Weights of a small mixture-of-experts language model, trained from scratch on English Wikipedia.
Experts: 96 experts in each of 14 layers, a softmax router, a shared expert of 128 neurons.
Below are experts of layer 12 (counted from 0) of a mixture-of-experts language model. Rows are named router (the router's row for the expert) and show model dimensions 96-143. Each number is 200 + 30 x the weight over its row's rms, rounded and kept within 0 to 999.
After each expert's rows: a language model's description of what the expert responds to. This comes from a sample of Wikipedia text that the model never trained on.

# expert 35
router,207,194,175,169,208,118,235,180,177,166,150,198,208,216,191,234,221,176,194,178,188,228,240,255,189,233,246,223,184,189,204,152,197,239,206,210,196,176,178,238,168,197,268,153,223,176,219,141
It responds to: Mid-word stems

# expert 47
router,211,200,180,170,241,154,205,196,189,227,144,194,191,233,158,218,226,147,184,170,153,231,239,246,193,198,190,263,160,173,228,120,157,243,223,175,161,193,169,237,162,178,231,182,197,147,233,169
It responds to: Separators and links

# expert 42
router,208,207,211,166,190,136,224,188,140,192,214,214,172,214,197,226,222,201,196,170,174,222,235,204,191,189,200,279,135,183,225,119,161,230,217,197,161,213,205,216,137,150,249,195,245,154,238,184
It responds to: Arabic and Persian name pieces

# expert 25
router,208,219,198,169,243,153,233,185,169,215,183,203,177,243,197,217,247,197,177,196,195,249,211,247,194,228,222,211,155,184,217,146,185,222,216,209,200,178,201,213,151,182,209,183,222,176,213,172
It responds to: Articles and location phrases

# expert 37
router,220,239,147,193,245,117,179,197,176,191,184,173,190,215,193,243,201,197,155,161,208,208,227,237,205,190,222,274,185,207,213,105,174,237,198,168,205,221,187,218,167,175,223,148,209,163,227,171
It responds to: Statistics table separators

# expert 28
router,221,210,173,197,224,135,187,193,172,183,193,178,202,217,154,205,225,192,181,170,202,237,219,211,191,235,240,251,199,163,223,152,174,232,205,212,198,162,178,218,185,157,221,202,225,163,242,177
It responds to: Possessive determiners

# expert 16
router,225,232,191,172,200,102,190,186,171,210,180,202,148,216,160,196,232,205,188,172,212,220,215,256,189,244,232,227,141,174,187,130,186,190,184,202,194,183,173,234,128,161,211,232,262,179,233,177
It responds to: Organization and league names

# expert 15
router,173,231,212,182,206,111,186,186,179,200,219,181,187,251,167,263,241,164,188,149,178,258,190,229,212,232,217,274,206,160,218,99,134,230,200,152,163,179,221,249,197,171,247,169,217,198,189,199
It responds to: Table separators and numbers

# expert 55
router,221,246,145,176,205,154,195,180,163,168,188,175,190,217,165,256,207,172,191,151,156,181,202,245,178,190,235,243,197,160,224,121,202,259,230,174,179,190,221,224,166,188,240,197,268,204,217,198
It responds to: Infobox attribute values

# expert 56
router,188,218,194,160,206,126,224,173,169,185,224,184,152,180,200,210,222,170,215,187,173,242,230,236,217,198,237,223,195,193,227,120,187,195,202,170,181,210,208,222,142,194,240,187,239,184,249,175
It responds to: Table cells and abbreviation keys

# expert 7
router,187,219,177,215,238,108,238,189,183,205,163,178,196,255,181,218,221,167,199,165,185,218,219,246,171,225,225,248,150,142,217,137,185,210,184,167,203,152,205,210,185,192,228,162,227,184,231,162
It responds to: Sentence openers and year digits

# expert 5
router,216,216,172,194,254,129,223,234,168,178,194,199,207,280,152,205,231,197,206,180,209,209,234,248,167,229,202,250,203,183,225,128,170,233,206,180,168,159,192,216,207,198,231,185,230,178,231,172
It responds to: Year and quantity endings

# expert 40
router,217,211,152,196,251,112,221,192,201,205,168,211,211,220,181,254,245,165,183,182,208,222,214,248,194,217,202,233,159,173,240,103,196,232,184,210,164,190,171,213,170,179,204,170,225,193,225,174
It responds to: Table numeric cells

# expert 30
router,228,258,194,218,253,166,242,158,159,220,174,200,164,197,182,227,213,133,200,153,202,204,246,218,202,237,238,187,205,179,193,101,121,216,236,189,174,147,217,234,160,196,223,198,244,172,213,221
It responds to: Table headers and section breaks

# expert 26
router,229,204,184,156,227,159,232,201,173,160,199,208,191,225,197,232,175,206,201,195,170,236,228,242,197,221,234,219,187,182,199,142,199,277,193,209,181,185,193,219,176,192,217,128,221,172,230,148
It responds to: Word-initial letter fragments

# expert 45
router,227,220,166,166,230,151,217,188,131,161,183,192,199,215,192,199,217,140,198,169,171,231,231,218,161,195,211,234,195,173,212,152,147,220,208,154,194,161,212,209,176,144,221,193,248,196,226,183
It responds to: Verbs and clause starters

# expert 21
router,227,232,181,176,272,151,187,233,206,206,162,154,165,248,203,213,227,176,199,184,185,233,209,265,188,205,217,226,178,188,203,120,171,234,192,163,165,177,206,220,177,146,222,144,206,182,212,192
It responds to: Taxonomy and sports tables

# expert 59
router,245,214,164,175,233,140,217,171,159,182,227,188,152,246,194,232,249,153,195,181,144,243,218,248,201,225,236,217,155,206,240,118,158,200,243,221,207,186,189,199,204,186,219,186,274,160,239,190
It responds to: Statistical table punctuation

# expert 41
router,212,227,167,192,227,169,199,179,151,208,195,174,164,192,187,242,246,212,175,195,185,247,212,233,199,218,182,227,184,183,203,128,139,230,212,174,184,169,192,242,169,160,247,186,231,166,213,164
It responds to: Awards and honours

# expert 32
router,210,222,191,175,206,149,222,183,158,195,177,189,201,206,164,253,234,182,190,162,206,231,234,259,161,257,235,275,181,174,209,162,164,218,218,176,160,165,197,228,166,212,215,177,220,172,216,194
It responds to: Abstract and event nouns

# expert 24
router,221,209,219,184,214,149,205,148,144,179,208,200,154,221,207,220,223,213,191,161,201,236,205,223,190,217,208,260,165,157,232,114,173,260,184,178,166,194,207,211,171,214,217,174,233,147,264,200
It responds to: Capital-initial word starts

# expert 49
router,207,241,148,225,247,183,259,164,173,212,168,210,191,223,161,208,212,178,210,185,205,253,203,278,210,195,229,213,186,181,209,101,135,260,210,198,181,163,213,198,185,165,256,201,202,186,226,179
It responds to: Infobox line breaks

# expert 2
router,197,204,184,177,232,131,210,164,194,205,206,184,193,228,177,220,227,196,196,153,195,180,246,249,181,237,220,268,140,150,251,144,184,272,195,184,155,179,187,222,177,193,200,182,225,145,231,190
It responds to: Copula and auxiliary verbs

# expert 48
router,203,212,206,186,236,135,210,166,166,200,183,204,184,255,175,230,257,214,197,188,189,238,226,269,187,242,200,226,187,150,205,115,133,208,221,197,187,167,203,229,150,180,198,165,209,158,234,148
It responds to: Election and sports title words

# expert 4
router,182,232,206,177,260,138,192,193,181,192,172,201,183,245,174,254,220,176,150,183,184,230,249,226,188,226,198,272,201,201,282,123,168,236,187,194,201,189,170,230,135,150,235,181,195,169,203,179
It responds to: Dates and numbers

# expert 1
router,215,187,168,171,255,154,195,194,173,178,209,188,184,221,170,231,226,161,200,155,170,209,246,238,190,206,190,225,180,155,258,142,196,266,245,168,147,195,184,213,181,187,197,181,215,164,249,179
It responds to: Modal and infinitive verbs

# expert 13
router,221,237,156,201,209,114,231,206,183,193,195,200,224,259,210,251,243,180,170,171,210,213,198,223,152,217,229,237,191,201,236,136,196,187,177,187,162,191,212,222,178,218,209,220,227,135,207,197
It responds to: Names after prepositions

# expert 11
router,229,228,166,197,219,125,201,176,201,203,173,205,181,227,189,194,252,174,155,151,190,229,221,266,181,209,215,244,156,191,246,125,198,216,197,166,148,192,206,265,178,219,233,208,241,154,241,194
It responds to: Organization name heads

# expert 33
router,196,213,181,210,216,158,197,167,204,167,181,175,176,259,181,233,251,187,163,182,147,229,219,246,180,196,222,235,190,159,252,113,178,213,224,171,209,167,154,232,162,197,209,183,214,210,232,166
It responds to: Day numbers in dates

# expert 39
router,218,236,176,157,235,138,237,157,170,185,192,185,203,204,188,231,187,149,212,162,189,221,216,235,200,226,227,245,182,151,212,152,132,231,202,183,192,170,213,193,191,162,200,172,237,154,223,163
It responds to: Sentence subjects before verbs

# expert 20
router,220,225,197,169,241,114,179,192,168,218,197,171,187,258,173,214,232,184,194,164,188,200,229,220,179,228,225,225,166,182,229,105,191,216,228,203,181,183,195,203,148,169,228,199,237,167,221,146
It responds to: Place names and locations

# expert 9
router,190,210,179,161,222,122,199,172,175,175,181,163,178,222,177,230,221,163,194,163,197,223,234,257,181,206,213,294,178,180,256,159,152,259,213,176,188,193,205,235,162,204,249,163,207,188,235,180
It responds to: Prepositions and linking verbs

# expert 3
router,225,212,168,176,218,117,214,162,180,208,189,179,185,219,179,247,224,153,172,171,170,213,196,251,174,201,194,238,162,181,250,144,145,197,203,171,188,181,210,221,151,148,211,184,250,180,221,199
It responds to: Indefinite article after copula

# expert 6
router,227,241,180,179,230,149,234,196,177,161,213,195,183,231,177,247,236,166,191,145,202,203,235,278,165,219,225,244,176,165,225,161,200,258,228,190,182,169,210,244,197,173,214,168,201,163,251,195
It responds to: Verbs and their complements

# expert 8
router,194,237,205,183,220,99,224,226,167,207,178,187,193,232,171,237,230,195,196,179,167,226,222,276,183,215,220,235,182,141,225,162,152,226,223,201,186,181,186,238,174,160,174,183,225,180,226,185
It responds to: Definite article phrases

# expert 36
router,212,228,196,173,227,201,218,206,174,182,154,167,176,211,204,255,221,172,167,200,164,225,214,251,183,252,236,227,166,139,229,100,162,231,178,174,168,171,195,221,203,177,232,166,217,145,212,167
It responds to: Sentence and list-number ends

# expert 53
router,193,228,191,165,200,173,252,189,141,163,181,194,183,222,177,240,194,183,193,157,197,211,230,197,226,217,214,232,178,196,226,126,189,244,214,200,163,181,224,210,183,184,233,164,224,189,244,168
It responds to: Date and era lead-ins

# expert 52
router,186,200,178,161,232,153,215,168,198,183,163,181,199,244,179,224,215,190,190,191,184,237,247,267,182,215,240,225,178,195,239,156,209,248,227,163,220,178,211,270,133,224,237,151,246,181,234,171
It responds to: Topical field nouns

# expert 0
router,184,217,157,200,209,120,211,176,181,188,195,194,204,237,178,237,240,159,188,152,190,209,225,239,183,241,213,270,167,175,239,132,156,255,179,159,170,178,189,227,175,142,233,181,203,156,223,180
It responds to: List separators and conjunctions

# expert 22
router,179,220,191,197,227,169,219,165,154,155,200,180,180,234,168,236,202,142,176,179,179,224,225,243,172,217,212,247,172,190,223,142,174,264,193,194,190,159,164,175,157,213,229,181,210,202,217,159
It responds to: Clause-linking conjunctions

# expert 18
router,220,226,177,184,220,111,218,162,167,200,177,190,195,239,183,221,210,169,171,190,162,188,217,207,192,207,224,260,187,202,205,104,147,252,231,145,205,186,177,264,148,153,244,175,241,168,235,141
It responds to: Mid-word name syllables

# expert 29
router,214,215,163,196,219,111,230,175,209,152,173,193,181,230,177,236,219,187,189,180,211,227,241,205,176,228,209,239,191,163,247,107,180,201,221,192,159,210,176,212,187,173,201,186,225,157,225,184
It responds to: First-name pieces

# expert 60
router,198,211,167,180,160,148,210,197,165,195,177,184,193,259,204,252,187,169,213,174,143,232,229,226,179,249,231,282,144,164,210,111,158,272,230,162,182,182,188,233,167,162,228,188,221,194,214,221
It responds to: Name onsets in taxonomy, biographies

# expert 51
router,198,213,181,162,226,153,242,189,175,147,164,204,183,232,166,242,227,195,180,161,173,191,216,179,205,210,194,301,177,194,214,94,183,218,199,189,169,167,188,227,165,158,257,151,209,174,232,169
It responds to: Year first digits

# expert 54
router,199,196,155,181,214,198,194,174,179,155,194,172,203,221,167,242,217,190,182,163,197,216,221,220,185,218,186,281,164,176,211,100,177,230,210,196,165,182,177,221,159,179,226,185,206,183,227,160
It responds to: Date and year lead-ins

# expert 23
router,231,228,175,199,227,160,186,173,176,207,176,167,175,244,196,223,185,159,164,159,171,238,220,244,207,214,225,268,178,196,243,127,167,229,210,144,195,166,202,212,206,188,236,196,225,187,214,136
It responds to: Title openings

# expert 38
router,231,214,175,192,234,181,188,194,176,187,191,184,168,244,193,257,263,181,186,163,218,221,240,214,177,206,221,253,186,161,239,144,140,234,202,189,182,169,217,205,192,152,213,193,245,152,256,172
It responds to: Biography subject references

# expert 12
router,234,234,173,194,185,152,191,191,200,178,150,198,151,248,199,258,214,199,180,202,181,217,249,249,188,218,210,247,194,171,287,90,178,217,171,166,179,196,230,219,178,172,181,163,238,196,204,156
It responds to: Table and number separators

# expert 27
router,225,223,174,174,213,133,241,153,171,191,195,197,199,240,177,232,242,182,177,185,203,235,196,224,180,208,245,235,145,175,212,145,126,209,225,163,189,168,222,205,147,166,242,162,226,172,222,186
It responds to: Nouns after indefinite article

# expert 50
router,229,217,161,206,271,174,229,190,203,201,167,182,151,241,167,251,200,160,147,199,172,249,228,263,190,221,213,241,210,181,257,147,180,212,201,146,161,185,224,218,177,169,201,170,229,171,218,194
It responds to: Music release context

# expert 31
router,206,212,180,191,206,106,248,169,169,213,172,193,158,180,195,216,210,162,223,175,183,227,226,222,191,223,222,239,148,185,231,115,186,206,205,168,198,203,201,257,152,162,212,187,235,184,254,152
It responds to: Sports club names

# expert 61
router,231,215,202,184,269,109,176,200,214,174,162,184,185,217,175,211,210,172,182,118,170,257,229,232,185,220,187,231,197,176,232,113,145,241,203,176,139,150,182,236,157,175,206,185,217,161,198,176
It responds to: Roles and job titles

# expert 46
router,183,220,168,177,217,84,229,205,171,201,183,170,164,263,184,227,229,215,193,165,174,190,223,203,168,188,189,268,160,169,266,132,183,205,231,167,174,184,169,219,153,150,206,174,217,161,248,156
It responds to: Of-phrases in titles

# expert 17
router,204,211,182,197,219,153,258,171,166,196,179,179,161,194,187,235,191,183,203,168,194,228,247,242,173,215,238,250,176,149,230,113,156,249,195,178,189,159,229,244,162,217,226,148,229,182,234,188
It responds to: Acronym capital letters

# expert 34
router,240,230,145,221,253,93,224,212,202,178,187,195,165,224,191,202,250,184,178,167,192,222,204,223,147,185,218,224,208,154,211,84,201,208,207,209,166,178,188,217,183,167,205,228,246,148,214,166
It responds to: Personal surname pieces

# expert 62
router,181,276,185,192,247,113,228,185,172,205,174,233,168,264,186,258,226,160,154,157,203,225,226,240,183,192,207,258,143,145,215,137,159,205,206,199,184,206,193,243,162,175,190,227,225,164,184,173
It responds to: Proper name parts

# expert 57
router,252,228,169,182,237,126,213,199,164,214,180,162,142,214,195,210,210,158,177,180,195,243,213,261,152,214,235,207,193,192,221,108,173,198,205,151,155,187,234,244,154,177,219,159,268,192,234,202
It responds to: Motorsport result tables

# expert 19
router,204,232,166,172,257,131,169,197,180,149,191,207,212,271,186,260,202,146,229,195,196,225,233,237,165,220,205,232,180,174,222,103,173,238,217,207,219,131,179,202,146,175,263,182,211,170,216,170
It responds to: Measurement and quantity numbers

# expert 43
router,184,238,183,175,282,123,219,181,190,186,133,230,178,204,188,237,226,191,212,175,204,185,235,252,168,231,202,287,177,156,222,112,179,226,195,166,173,139,189,212,159,160,259,150,228,167,205,174
It responds to: Scores and year ranges

# expert 44
router,191,202,193,202,199,117,174,195,198,186,182,176,170,245,198,222,219,185,196,160,172,212,199,259,183,241,209,232,162,178,209,114,179,217,207,152,184,155,181,250,162,141,229,193,228,148,221,181
It responds to: Taxonomy and citation fragments

# expert 14
router,220,237,195,207,207,121,185,195,153,195,205,179,178,230,186,231,242,183,173,158,167,218,219,234,182,212,226,248,148,165,224,119,191,206,222,158,163,246,216,263,128,198,243,195,234,196,214,150
It responds to: Sports schedules and universities

# expert 58
router,202,235,159,181,234,159,214,207,160,194,185,184,195,250,178,208,234,177,174,140,189,236,222,252,192,238,215,246,143,191,238,131,171,248,203,179,202,151,198,243,157,207,227,201,249,166,221,162
It responds to: Book and work titles

# expert 63
router,235,243,185,158,214,150,232,195,181,147,172,149,200,220,185,261,237,171,197,157,161,216,223,203,202,230,242,284,160,171,271,99,179,245,195,185,158,196,210,203,189,149,226,210,248,154,192,196
It responds to: Non-Latin scripts